config.yaml
n_layer: 13
d_model: 128
n_experts: 160
experts_per_token: 6
d_expert: 48
d_shared_expert: 0
activation: "gelu"
moe_layers: [1, 2, 3, 4, 5, 6, 7, 8, 9, 10, 11, 12]
router_score: "sigmoid"
normalize_top_k: true
routed_scale: 2.45
balance_loss: 0.00229
balance_bias: true
router_bias: true
init_std_router: 0.0071
lr_router: 0.000802
n_head: 2
n_kv_head: 2
head_dim: 64
vocab_size: 4096
norm: "layernorm"
norm_place: "pre"
norm_eps: 1e-06
positions: "learned"
qk_norm: false
attn_scale: 0.125
tie_embeddings: true
parallel_block: false
init: "trunc"
init_std_qkv: 0.0187
init_std_o: 0.00366
init_std_up: 0.0187
init_std_down: 0.00366
init_out_by_depth: true
optimizer: "muon_variant"
lr: 0.00706
lr_mult_o: 0.978
lr_mult_down: 2.0
beta1: 0.95
lr_head: 0.00822
grad_clip: 1.0
warmup_steps: 200
schedule: "wsd"
decay_fraction: 0.867
decay_shape: "linear"
final_lr_fraction: 0.02
batch_tokens: [32768, 65536, 98304]
seq_len: 512
doc_mask: true
train_tokens: 461700000
steps: 7950
dataset: "wikipedia_en"
Below are experts of layer 10 (counted from 0) of a mixture-of-experts language model. Rows are named router (the router's row for the expert), up (a neuron's input weights, with its number), down (a neuron's output weights, with its number) and show model dimensions 0-127. Each number is 200 + 40 x the weight over its row's rms, rounded and kept within 0 to 999.
After each expert's rows: "raises" lists some tokens whose logits its average output raises strongly, later layers aside. This comes from a sample of Wikipedia text that the model never trained on.

# expert 49
router,202,204,156,177,237,123,265,236,192,229,182,208,213,226,296,195,196,176,173,213,219,246,183,161,273,199,172,231,215,168,201,171,107,207,183,223,179,221,177,181,182,244,184,179,236,291,233,192,178,263,118,275,161,180,201,182,175,186,186,180,196,180,185,195,229,258,254,225,101,283,176,191,252,224,224,188,186,194,200,144,218,119,172,303,219,186,190,173,197,156,285,177,195,157,217,225,261,107,226,189,218,225,229,175,212,129,199,147,210,148,222,189,288,257,186,173,221,170,177,179,254,242,217,216,155,163,216,152
up0,223,169,162,185,217,199,195,186,226,103,218,237,227,246,207,177,197,146,198,172,264,136,241,148,246,283,255,228,215,214,189,137,123,187,230,247,190,231,194,286,224,287,192,138,211,190,226,255,184,181,134,240,225,187,199,230,229,224,288,222,209,160,160,207,148,155,214,208,150,281,271,165,188,149,204,197,198,181,237,186,254,126,142,215,220,181,230,208,210,224,198,181,163,138,196,151,270,219,254,220,188,152,165,151,182,185,247,124,239,98,189,238,242,211,162,172,223,185,136,229,216,172,237,214,218,206,177,192
down0,274,210,249,236,128,232,156,221,211,133,240,190,158,282,160,135,244,231,181,157,200,115,213,177,121,120,213,163,262,234,228,287,200,154,235,186,204,203,248,272,203,219,163,227,218,201,185,192,244,233,262,194,213,174,194,233,151,260,195,280,200,190,199,213,192,239,189,144,187,178,147,240,191,198,227,213,177,233,203,190,216,238,199,182,163,118,188,164,178,245,146,226,213,143,210,264,211,188,212,174,112,237,241,246,271,221,204,218,241,212,184,224,154,187,188,189,157,145,114,186,200,145,243,215,205,266,173,131
raises: "ad", "is", "as"

# expert 140
router,232,223,238,242,210,140,201,180,199,128,220,234,201,224,190,214,271,107,110,221,274,219,214,185,233,230,135,193,187,181,176,188,168,110,133,229,226,241,154,217,209,222,200,175,206,275,276,228,226,206,269,193,165,148,186,189,207,151,220,200,244,184,225,176,263,152,161,274,217,149,154,191,255,224,208,112,260,208,231,103,198,230,179,246,150,161,140,232,212,180,237,214,201,149,244,194,218,128,240,225,200,238,274,156,226,192,152,193,259,184,200,257,141,215,211,152,224,209,238,179,163,173,251,195,198,189,171,194
up0,199,231,241,145,198,147,214,177,204,193,211,251,165,299,201,232,225,147,198,223,265,157,221,218,210,192,141,212,109,184,252,222,226,158,182,227,204,202,127,233,187,322,213,197,222,211,206,272,222,192,210,199,165,291,227,183,239,170,251,197,234,171,190,184,152,176,175,164,177,183,196,263,195,199,208,149,240,196,300,161,117,123,167,222,225,167,158,262,194,274,173,230,183,194,264,162,243,177,206,155,174,252,197,147,159,176,243,268,218,176,232,187,137,172,196,122,159,211,238,154,182,161,225,165,233,243,187,178
down0,241,217,270,153,322,223,119,153,175,159,198,258,278,225,224,199,241,204,217,210,181,237,216,176,150,122,157,167,293,198,184,241,240,179,196,133,200,208,174,180,195,179,252,208,167,158,171,157,147,186,173,180,217,167,222,178,164,132,221,212,282,199,146,148,134,180,219,127,181,198,247,232,177,257,221,190,106,211,178,230,165,228,159,262,162,213,233,209,198,172,220,271,217,224,228,215,259,221,173,218,163,209,148,230,185,222,173,240,173,237,204,210,205,267,192,184,230,235,192,155,161,181,202,218,313,232,186,155
raises: "ch", "u", "en", "p"

# expert 11
router,181,191,192,153,154,155,199,236,180,153,228,246,165,181,160,206,232,203,171,198,254,200,189,264,168,161,210,195,264,220,187,86,97,176,257,174,213,207,141,225,246,249,248,250,244,236,213,248,195,249,117,278,220,196,163,262,163,134,206,150,224,182,209,190,190,245,267,195,190,199,205,216,207,221,195,187,237,173,265,210,159,157,170,201,216,306,176,148,302,118,215,203,271,178,218,257,199,189,226,248,166,219,200,176,189,161,178,183,220,170,239,175,189,225,195,195,208,166,224,259,128,272,187,246,231,183,199,147
up0,232,246,269,184,174,199,219,158,97,129,209,198,186,227,224,198,283,211,147,154,159,175,254,139,167,187,226,190,272,144,149,170,203,110,209,210,203,232,258,248,177,232,176,145,234,216,155,193,125,238,117,229,210,208,188,135,189,295,184,170,181,150,227,158,231,191,212,181,222,191,196,132,217,223,166,253,237,199,231,159,177,197,136,175,207,260,235,182,229,195,224,156,239,192,204,231,302,220,206,182,190,211,229,198,160,156,248,207,287,238,225,140,234,256,232,180,222,229,155,222,233,246,149,161,188,154,195,175
down0,167,102,193,240,183,175,185,198,153,126,196,253,303,194,252,219,263,111,197,281,173,222,259,229,156,190,190,136,229,283,232,247,233,213,187,195,233,287,115,122,245,161,209,236,201,182,226,220,140,122,230,217,267,219,204,239,190,166,158,237,277,203,207,178,213,153,193,180,215,182,206,216,145,199,156,177,197,180,159,178,190,186,123,209,206,203,167,213,186,187,178,208,279,208,233,216,176,238,177,155,200,139,223,197,206,189,115,193,145,274,196,194,240,259,180,198,219,211,187,188,180,193,215,253,179,248,250,181
raises: "ent", "ed", "or", "ing"

# expert 106
router,109,199,124,179,212,138,257,199,220,160,211,221,235,192,152,195,256,150,156,248,154,202,166,235,163,164,175,260,250,219,196,154,182,134,136,156,212,253,135,190,217,281,254,213,240,260,174,249,244,244,186,281,202,177,136,217,184,133,186,172,175,156,256,247,223,253,177,187,159,269,234,175,194,210,175,241,232,216,227,242,267,128,151,211,188,224,144,171,220,187,217,190,170,172,222,209,175,203,273,184,249,221,218,147,211,192,213,197,209,163,207,171,180,241,164,122,143,214,240,225,239,257,235,270,224,259,163,224
up0,187,176,309,187,176,236,224,187,202,224,179,183,198,202,203,195,171,205,193,243,224,202,154,222,206,123,201,135,174,199,93,182,195,205,144,238,211,235,176,150,191,231,218,252,208,150,164,241,194,152,156,157,176,221,151,246,229,261,161,260,139,127,264,228,189,171,178,211,172,139,141,217,289,190,196,147,218,225,164,299,241,189,221,232,223,197,208,243,227,184,220,224,209,111,201,177,258,225,131,242,201,282,205,236,172,192,257,223,229,219,165,231,210,206,183,109,156,292,209,235,251,191,257,212,179,207,170,158
down0,145,230,180,146,206,226,216,177,251,153,195,220,251,209,186,178,232,186,206,228,219,223,189,224,205,157,164,231,250,233,161,218,181,139,217,286,161,209,262,259,146,309,147,195,239,197,215,121,197,210,193,291,283,224,236,210,228,220,154,210,206,197,162,171,221,190,261,160,206,173,210,257,227,203,205,204,201,224,213,185,211,153,160,277,168,139,192,169,133,256,160,165,197,190,252,164,192,151,205,223,177,229,91,221,270,184,222,195,93,171,126,193,162,208,145,228,189,133,154,214,215,254,189,245,140,205,235,217
raises: "ing", "ings", "ers", "er"

# expert 105
router,164,240,213,245,201,166,200,208,196,224,241,277,205,279,195,277,213,207,199,182,250,146,151,244,137,173,199,265,233,176,152,122,176,233,237,203,252,250,145,211,196,260,260,202,228,230,252,250,113,274,153,189,185,146,109,219,166,152,156,140,169,183,200,185,214,207,262,200,212,185,239,189,252,208,176,173,240,165,221,185,193,197,168,114,198,219,121,155,251,96,186,176,247,222,244,253,237,184,268,202,169,212,187,189,192,151,117,225,221,236,218,158,239,230,199,184,220,220,193,240,184,184,254,229,229,211,181,166
up0,201,223,129,168,180,213,187,223,156,177,185,243,176,256,202,258,244,184,186,208,204,200,231,196,249,201,238,190,216,196,212,240,137,171,293,182,279,136,208,153,190,211,244,185,227,168,229,215,153,209,81,178,168,219,198,175,275,187,157,198,195,161,184,175,204,142,259,312,240,231,230,236,249,229,154,147,240,170,253,207,198,230,119,194,183,167,184,182,194,200,163,184,202,186,239,286,227,204,193,163,155,236,256,187,227,138,127,182,137,257,200,145,262,163,253,196,210,137,155,267,241,162,187,244,205,237,157,169
down0,333,217,205,227,170,237,164,172,175,263,172,211,209,110,240,175,194,221,202,178,228,269,201,244,222,174,214,188,97,182,195,173,227,224,306,222,168,213,222,191,191,199,173,204,240,177,211,227,198,201,177,239,239,191,139,171,201,170,184,231,190,179,134,193,185,214,249,203,205,95,226,288,123,255,240,263,198,217,154,229,168,272,194,241,290,280,165,166,208,155,209,209,194,173,228,159,142,255,216,168,273,162,162,164,194,138,178,182,183,159,166,175,229,189,214,175,167,254,184,191,177,213,237,210,144,148,185,217
raises: "ator", "ate", "at", "ating", "ates", "ators"

# expert 124
router,185,164,174,172,283,163,168,216,264,148,254,242,242,236,189,191,214,208,189,238,177,253,231,227,188,225,160,227,207,172,219,93,152,141,169,235,187,201,108,202,220,274,228,150,226,233,194,285,166,204,151,237,223,229,235,194,140,180,202,203,246,168,166,211,239,246,190,230,183,221,155,193,210,184,143,184,259,227,288,249,199,96,160,203,213,242,136,203,303,181,168,160,198,155,203,211,175,170,170,177,241,221,257,183,180,207,194,206,165,172,208,265,230,285,220,124,244,203,215,225,182,203,198,245,198,238,111,198
up0,143,197,221,139,205,195,232,241,189,249,212,224,208,222,199,237,229,179,141,226,271,178,201,171,210,221,190,251,176,223,238,178,170,256,238,203,193,220,156,218,160,205,302,140,237,185,124,241,145,235,212,168,230,172,169,281,212,177,94,172,196,218,219,268,200,256,232,210,219,241,95,238,197,150,157,238,181,193,186,181,185,192,270,175,258,196,139,228,248,211,166,157,161,189,222,159,161,184,229,142,223,177,178,205,254,174,105,210,187,163,216,202,235,207,271,239,169,97,166,207,268,153,239,210,268,165,219,195
down0,157,248,290,173,200,141,129,218,231,205,219,248,150,209,206,233,96,181,202,196,129,159,207,164,200,175,228,227,282,146,233,211,177,167,225,261,148,168,235,136,206,168,263,173,216,143,161,166,160,206,238,206,228,200,208,318,168,221,101,200,172,148,179,234,167,208,178,265,190,242,190,175,193,225,207,173,230,207,185,188,269,218,279,206,230,174,224,150,193,235,151,254,212,230,254,178,182,198,203,163,204,197,200,264,212,231,204,209,214,149,181,198,215,158,196,194,237,250,297,192,207,179,170,234,236,88,158,196
raises: "ing", "es", "less", "ed", "ers", "ement"

# expert 103
router,166,208,167,158,267,199,167,172,216,180,222,247,245,241,138,253,279,184,228,198,273,265,174,231,186,258,221,230,232,116,167,144,175,203,199,140,176,229,152,201,219,224,227,215,218,263,234,318,189,139,202,235,192,203,191,154,153,179,194,217,197,198,263,236,206,203,139,197,202,202,244,183,245,167,172,167,247,159,241,98,213,189,113,233,188,198,189,224,244,161,183,155,271,206,224,165,221,159,186,144,236,254,201,189,224,181,213,209,224,202,190,246,276,277,150,139,250,219,209,181,156,196,197,198,161,206,99,160
up0,181,132,145,143,262,177,181,179,277,191,308,259,137,312,176,206,202,182,184,259,221,227,143,200,154,168,220,192,237,208,186,121,157,206,180,137,150,185,194,239,190,156,247,222,209,219,224,166,141,257,130,234,163,160,156,231,280,230,199,193,246,245,202,184,170,302,193,194,183,252,243,233,151,158,179,243,223,169,167,164,180,237,167,223,216,184,247,217,211,196,178,215,305,208,270,146,191,157,184,195,196,223,152,219,280,186,174,253,226,185,174,185,225,231,194,153,239,214,169,191,169,233,191,184,151,201,202,193
down0,260,202,218,238,236,172,248,184,249,208,211,256,293,182,158,201,156,225,149,255,141,181,224,207,213,168,237,117,206,162,179,164,193,202,155,177,294,164,205,132,180,169,191,175,173,155,210,184,181,214,228,143,252,279,186,182,181,189,207,200,204,231,170,161,213,197,221,211,189,177,196,193,145,221,206,216,210,232,237,254,170,156,221,157,161,204,223,142,237,138,191,113,145,120,197,191,249,224,241,214,184,209,106,181,160,153,221,232,236,239,203,129,246,249,244,260,224,230,253,104,249,228,185,296,228,213,265,202
raises: "pl", "p", "and", "on"

# expert 116
router,178,209,192,274,174,146,222,216,223,162,274,198,157,198,202,239,197,140,190,179,286,201,162,182,172,227,209,251,163,179,151,97,157,264,192,241,217,269,156,193,152,269,232,215,178,249,293,243,247,220,215,233,219,178,178,144,205,170,138,162,205,143,270,217,172,153,264,223,237,188,176,191,264,235,209,184,239,154,188,114,219,198,153,214,221,182,149,221,154,243,240,241,252,154,201,204,166,234,230,232,162,256,252,215,177,165,202,203,221,220,189,201,210,172,123,187,220,194,151,269,168,180,300,221,194,200,129,223
up0,187,191,193,213,218,227,211,225,285,191,226,256,173,208,165,271,223,201,174,212,241,197,161,244,137,234,218,228,183,204,222,140,143,188,183,261,161,176,247,133,172,216,235,209,129,198,179,270,191,204,226,184,133,157,174,226,210,131,291,211,174,198,193,153,203,211,219,167,197,182,239,170,176,218,224,152,220,198,176,239,201,165,176,152,254,215,202,158,183,182,207,263,254,205,214,198,250,157,181,205,200,134,199,236,226,168,137,237,238,266,208,204,108,171,152,192,59,249,232,288,235,150,235,193,146,205,136,289
down0,251,184,139,227,231,176,206,224,197,218,192,228,193,170,201,167,236,183,141,145,191,191,208,173,129,147,182,196,151,205,209,281,215,171,217,170,154,195,211,139,240,219,186,198,240,221,175,179,204,173,156,179,214,232,234,146,243,253,217,184,148,242,200,258,223,165,86,232,167,179,205,180,237,238,230,273,259,265,223,209,240,252,211,193,139,195,237,162,166,235,223,244,136,187,171,267,238,257,173,258,126,140,214,120,222,153,253,296,228,163,210,185,143,130,169,266,153,182,256,273,204,232,173,213,237,186,189,183
raises: "r", "im", "t"